Weights of a small mixture-of-experts language model, trained from scratch on English Wikipedia: vocabulary 4157, a variant of Muon for the experts.
Below are experts of layer 5 (counted from 0) of a mixture-of-experts language model. Rows are named router (the router's row for the expert), down (a neuron's output weights, with its number) and show model dimensions 96-127. Each number is 128 + 24 x the weight over its row's rms, rounded and kept within 0 to 255. Numbers have three digits each.
After each expert's rows: a language model's description of what the expert responds to. This comes from a sample of Wikipedia text that the model never trained on.

# expert 8
router:121136138134103108109151140103118143118148128123155110102160133117160049117139134163114100136088
down0:111127104143120097102142155089143107121151104138102121133105172166128153140108116141101132176085
down1:097122113126122150136119138129158115073097153119143087141155144092107129110160100181114125165120
down2:164124092125167097114078121128163133138151093119148107124133074160128115157097155121095138086084
down3:134163146105099136081113139147093123106125131123163142128125126104135083160173052121124171163186
down4:136158128131072134131083132106103154147144136132131081113134156145095122141146139102117114139152
down5:114112080094120164139112132138136075110133111112131160162139144205169158124133111149140113129097
down6:096142148118111110134122109139122092125135113102133097105084097099147119143151113154143153130118
down7:157134127155129101126143091094053118106153119116113109141091134094149140159138132115120095136142
down8:129116185129126086134128136162089128161103088137087130112108128162145111103111145161123126145150
down9:106135100136129122110099125090175116156152125140121156116132126132114142109120116159142110133142
down10:155141145134134143146141127145107104091154139127097115120131103171068162116110123107142120105105
down11:149117114097128088150106083121140078119132139078158110081120135141103126123109155112136151110133
down12:108108107172106139116153144131095139114054161107137135136142126146097132155095114155147114134138
down13:112108153174136114114156112119143129122119118114115129135115144117103166131126109119162102134142
down14:129121139102091148145134154143156147113168136131146124110119128118140135111142114110147129154132
down15:162099118137136140146106125094146112162126117120131129134098118149111158104203124117090123187102
down16:164103131140132120141153115124084142150119115128126145135121095115152110122123097165126129141153
down17:114137171142148147142120074123147124112125125188127124133156137071119100140134115146143096114133
down18:135131137119113150168108143155101116162067177173169160099121136138168140133135127126127092102130
down19:082140111155111172073117146141150114168125104146141133133096093117184100141153151170105106160163
down20:166142136160129110116181134112139137153161067144136158125146122131076115135178128113084076121107
down21:123128105137072157164136152174165136123110169178151138170132083103114179150145126124145127142117
down22:118136140112144090124102167148164131114111111141100166157097114160158143116141110121089099105127
down23:088131166142141104142150154102170140142118165090121093181092113098144131100102108162149075150151
down24:133136085155147123109098097146101128128115180150113135121103103111141151094150112131136110138164
down25:173106124119161153181130111157134118078144134124156111122097149159116132150119114102124133126183
down26:161097157079071140105101144114161130123139137143148149100114143123134107145132119125122142129117
down27:144113145099111109117091107130136126138143155117155123110157134139119110117128164083157092075128
It responds to: Later pieces finishing ordinary English words after a consonant, like -ing, -ed, -age, -ver in opening, carriage, silver, plus colours white and black.

# expert 9
router:144098169114123122143127158096144113099129145113158142151139058094144083105140071115176138113131
down0:185129073158063179124116146160118145125100095103129162139152124115125165137127141118103160156125
down1:120141156193153124107148133144145133130136157110147127170108135116135186112164105145124101142131
down2:092120137150117113137116167155127153120108127125122121134113127119113143139076164124146126131160
down3:166123103141090117101100142136145159150156128117133124172117116140160133113164130159119125149172
down4:106064151110133111158077119173160124119176110083116130119143193145141159150143145093139138104107
down5:151150139102103120131179105136196146115135111138116136103117134138088132086120134174129147139123
down6:117138102119142117119122134225126145118089114113073136112119143103151103118101136086165124135122
down7:097089129127131120139124167121148079116104130103116096174126142106143158141116119116094161125072
down8:112085120130112141146099141117169128189126087102118117133175149152154132133107102136155147110133
down9:103126144089113155116121104122109087099100122125135151133115141137156115160174096133140123130147
down10:111134119122172167128126125112128108105151085153102152106126101166101164142132123098100090139117
down11:159103135110129140128111143075127150130157116122162099111152104119146137126140144088123119126110
down12:106159163121124161130159118087121135126087124120119096144110140121084128142148114139109148103161
down13:141117112158133146108117127145115151096119124123139125119143112097137099137121113122092167107128
down14:162140119139175110129139163110097134157139151133163200092148180133105123123145162129081147122136
down15:131143140106154150153110174123129126133136115156133147099119088112134092129126123141150134171153
down16:109120117124148140129098142129057161155164098115131123120144113143139079119108113161118113077119
down17:089093127123143122133139157123096100134094111155156100165145159167090108120117139150114142095152
down18:073136096144130115093097092109145149064164106125175132135147106130076164101140128129122135148130
down19:114140125126099145106145139161141114111144128106127114116104129165126157142114132153130141131133
down20:178159125089168125148139115127173130115142078153147158097137144145129111155144117111113130129181
down21:137098149155139080113113117159154115145126153118132134160145186100174111152080117139135192148114
down22:123174108146132146140135170102150132106155124136159160142134092133118132111129076151145144133145
down23:135127133138198128079146157139108145128157137113076147126090134107121122133113112132135122112132
down24:136117140122139138124134089124095147129129133123128105140172117129100136072105106139172159119103
down25:131168130103134084143094127166088119120174114148110116097122134097110154153135097137067171149136
down26:162126110116112127118172124090131152101133147116146105141149122084162123107141126134096122190150
down27:146151105140149109129158126136139152117122105122161134148117137118135115185136085126140120095139
It responds to: Possessive pronouns, articles and subject pronouns in biographical prose, such as his, her, their, the, He, plus the possessive apostrophe and "ly" in Bollywood.

# expert 24
router:175094120127124090116098134123104085081111158101122158094085150124121113134133099129136129075143
down0:135106097145153070118121139141105151137137194149116091126094129137126102145105141127108128102116
down1:142138119130120141141081137098094102153104128142154147093139160093152142126112143172126108122118
down2:114156117080099123139122106118107083132117153137119144123141112107171107118162119120134110107143
down3:155138141169139155118121103121148116140117113137142102150122113163098170103082137170114181122113
down4:119175103152140114105128154151119139131151123122122138167128165125090109060160139133124158101098
down5:126126129149111133127095174121143156144100096076145120149148146134115128116123127125141160102129
down6:123135125172113136139142097149121151142165138120139150158152120127157115149124127114143145091112
down7:132159122108139154137103113150120167112107116134103112113149111133118151158135135122164149136143
down8:150089141122148088113106137157130128135154147110096111135092176128165132128119098182145111142154
down9:150078155122112117140151115141139158073113153129147147137114090141170121113132137095144187146117
down10:110138140142126131089131138153183129106094165166133117123117123163114137124123090116081149124127
down11:147132151125158133149133110129087151138137139093165154136125103161149189140107138169090095106123
down12:129090150116173146118138113142168124081107107114113134116137116119166118124094133125138132142120
down13:146176144114136119111137121134077143138098153088121162154202152146170095111106135139107125159173
down14:157155167100107149130110135101128130165101159112115124151160105129137114104138145137100070161131
down15:089110122108160095113152157177111118109090111136125116170146128121115128164141103102167126118102
down16:145151149190121137068115112159157105120091108131128111142153146085122167087153153146157136116119
down17:160115154065123117162127149116133146125127070146111134141141135110103161130159156119122154168110
down18:069107127155156141129155143098148114125125126136145115120107123151094123153170131171139125160127
down19:127108106147155140147121118097086132141140152099140131132171148107134114161121118111131130128118
down20:120071127134101122147158121192087090148128104131098122134137102094128103123166182163144112121104
down21:145121102110117163084121114113170137100159094152125140132101124154104152112109145155116142092188
down22:122099160114096141089143130140145180153082126144064138145144130142126124126129130090115135070113
down23:104104169156137122098115144160145125118101138109146155154162120114057151112199131114106083183105
down24:132154131078161146119131140176115128106156141129138181127177073125198131142067091101090115127172
down25:179074132119130124136164132101137146134121126138157127175115087177147098122125170105161140122107
down26:124158137097101160091163135141136148122113118131124127122148137137092151145135093156101127126114
down27:178141122130116125115149131130133071077156108117091143129140153123117134139162146133127093129099
It responds to: Mid-word syllable pieces in South Asian, Korean, Chinese and Filipino names and places, such as Mal, Raj, Kore, ung, ong.

# expert 56
router:138082156133127116139136096066153151096092128128124169126102068138105097093148106123163127160104
down0:137120117161133039096139145124144153149123148119127096158141133156106119130102176142183086140125
down1:193147116141100090123118161096109092099122111095129110130124139146122136130161153126125173108142
down2:154139127161094122110161165137097139155142101146112106061137120115104137125137130134114151121127
down3:123122111096097096157154111104135116146105156094131123140130152152106117113113122167126126157118
down4:086100138090127139167158134160144132181137144157145147139122133130147122119137152105147104109155
down5:128082159089167130129131128132131104126158106095110158145122131139134137131116110151099120151127
down6:147101145127107106183122120153111151126131144123142149114143187125081105109115149127086155142133
down7:082084120135148146114124130165141135152144117107109117148153152151099142128184109132117131175088
down8:114111075145091145160142122128115133145109131144144098120155148105120117150099185162165139139149
down9:162098141117136063144110120114145115124125110185120167136086077145149135113143159141100109157161
down10:123123090083105101083173140180142139078108110120143124116147185146140113099156090140089164151119
down11:127123157151171128126151107128112107180105109145178142102117143108085127143118132174186134134156
down12:131073165138116126166104151132149138133077158121104149149137142144156120167108154126135122136120
down13:132156160140128077126114113106087174136144146114155161089142122103137152072120138143157113160135
down14:161125073147157104121140155148116132139160085132157094124154124163122137140096139161144120116136
down15:111121155144118098134084094121103153123139090114158111124142140143150103110103119129130144125114
down16:061095155108122103130122183150127176127168122136151112132087101165092141144062132108189142113143
down17:159163095115113109135151127098126126088121167168109095165175089125145118160095082132161113137130
down18:104136146100116110153124162179156149132194131177133136112128084131151127138114137115140134086160
down19:138158115118118115087117129108132134167112149142142137118127128107139109140087145114158093106121
down20:154140152155137156119130136147126087142132097187145133100154154132140149149126129124106101146127
down21:126146076122155163131117071146095101150123142114068152079125184101128126151148110154095092188128
down22:150081150101131128159147105096151156172163114091138144114126137155073135159088122115103144113160
down23:119107099125126118167133140178117141136145116132155165132114121090137133137149095151142134108141
down24:123108125164146115117131139169135140087149128130142139175150141127130150083113102114113131159172
down25:156072115120157113126144114143147148138115141130147169126108130184121160117124135129173153117144
down26:143130123096150133149125123133107150093146124134173150105147126096143131139144145100111089130164
down27:154135110142168157143155140152137127135084133146125155117102084167147137142101102101100089157072
It responds to: Middle and final pieces of derived abstract words, like aggreg-ator, agric-ult-ure, associ, social, -ional, -ial, and Brex-it.

# expert 7
router:153129110141143139114109160101122152091109116112112134088112129095111113138196116136131128106095
down0:107144115095174135158139135066134075131107119168153116142110090146139141174132125127131082127116
down1:128150151134149136132137122130143129147117136117120112108131116106107102164094194100150106154154
down2:168126146090161145150120151104120167116117151121133138136152127120156088140113149082090091085133
down3:161124176116164074124124077144119109138107164132151119158072105147174115093121134142122131094110
down4:139099148106132129126099125186117109146126157163126107138145146108114135146129123126135158220143
down5:135169100101165142129121112125148115142156117132104098198104127107136123114099123115138098090136
down6:141116109145120159104124097156112106144129142137107116141116133133135133128143185141140096143136
down7:073122133103093143172130131160130143148132086114138161120163130086078126148119127124091151170111
down8:131119119143140112120113173092119147119139100156142082111139101127118145123113135145160130108150
down9:143123137151147125131130143145110196125135097108135105080144159149125128169118132110118139126114
down10:094175143134110100154185143113150131150127111121082183138152128131121088127093137149134108121112
down11:104136125156172144142131137143118129168159111134145137103089130121132146150101094150090145134175
down12:159144133101138088101135154157131129130059130125155174145111126152144184176114142139098131112120
down13:091130118163122171124132133134130146078136182157186120154133103112133107155162146142129091144123
down14:156110116111148115151169116122131129096119113137100178135104166111160108151118134158122167146131
down15:155112091151137115128135171135129135106139143113153113116126137181106109145108092168150181109122
down16:158070122117111118169130136140116125152109120133165126127132132179123160134142134101144134082129
down17:101095104155118096140084106124125125149126092100114132158163128101106106122137106138090122148121
down18:149087142099161158115124143129157109132155110101140122179151096119149117104123085124165149129133
down19:149139112156133119150108129145122105184120136162165147108132133114096167123161119162080109140171
down20:115115159103072134156102132141127153159128170096074112157174127113081086091107090131120128150119
down21:145115158118131128135084166122118173108135063129133109175104089158130114164147093135149113159134
down22:092123106105116159133137139169108122106103164129150109138160151137167141096131124129101123134152
down23:101140177133149168155119126157126151084167142098146153127142170144122167161118169093087128145123
down24:163179149158089129149166137144171129137135149103119098098116096120120159128114140078160131125116
down25:074138116154117129163095143137116150105164170138126084090121090152118103124134134066110110132120
down26:113134145095117103133106156121130124114075149136148098144140162124088107141153137136145157106109
down27:132115138092103096147119122141129078118102121133151137123100077131122056098085113134119104117133
It responds to: Mid- and end-of-word pieces in foreign proper names and places, especially Polish, Hungarian, Slavic ones, such as -ić, -burg, -ova, -ki.

# expert 40
router:154106163112078160134111111115112128161142163126117117112111093100133076112164146125162125134117
down0:144112101183114137145079130094135147128094113119120120138138185133116107139143117146163119125148
down1:135142120172134148076101121134104167137114146084061128125136109115129113117104122118123127134146
down2:152102139099201140113145099155107103130117150119115155101117105109154159105159132142129148127160
down3:058104136140129127129122126165119109092141108146127148162139065105123105098118145094132155104159
down4:137118121123111115135115072146121124148153138118154133145120150149131156137111151137089177162177
down5:133157137130141139108126122087128183126112184129138128183128153132133133140077166148106081125139
down6:118158122100133112136117120131063144160137123128156110109124142087135111100170115128157125177117
down7:131151157076166086112108131149113149131102144178141119118123144087152098136135129105102080160143
down8:182143179117079144133077094125117139123101123150118135111096127112113113130100100147111129067140
down9:140152107143076117109124177141112139108118071124140167152109124135092128129172097125119162121138
down10:152130108147163147132152105129140143111111099087139144111128146143166086105131145150113098164138
down11:115120086167136068085105096148141132137111142149099138109096154097186149148146157134119120138139
down12:135186113113149186121094092073114149132148138136135108150151126121092135180093156124130114101108
down13:087120121136168134139111134159186158105137128093125132131103112134088126154153146115098133136085
down14:184129067177120168167162117080081140143137130136152134132158078099116095121115094149166149119171
down15:149114088154138139138114104098101143138126135122158089155148175108129122099135104140121112142107
down16:166055155132119127113134162075180115149127128128172120148124132152159156113137143134121158115142
down17:140107120137099138118124132126176137152138102126142120137149121130148136121150131138128114121155
down18:119201117118147106106119138108115157165150098134122154122139131091103124116158168116114134163165
down19:144103169125114190132141111122138063092130123123159139157126095147142108157147107138144141140123
down20:118153132106113116132148100114122119106127096161119158095145128145095129107140155123180152119134
down21:143160129121073141139109103098126123169123131161107090108111174128072107136113153116110152144140
down22:116095134140111162149129120115123126160133128155097106121132143085118098136129125109125124162107
down23:094124128125123122158128064118140135154133110134138089135141120145126135152153128101114076101136
down24:155125173043136100164091143113147187102124160140125142144139166117145109161163132114147157133114
down25:136086208139101112098108163157138096115119127115161137090136143120128114119105108109158144135124
down26:145197088143110159156099073172107130141119102124148103131131158121130140158108145123108124068072
down27:108133150154102119143114091147133149131147109092110129117137126136111136114137130124117082114141
It responds to: Middle or final pieces of personal names, surnames and place names after short openings like Cl, Gl, Mc, e.g. Locke, Herbst.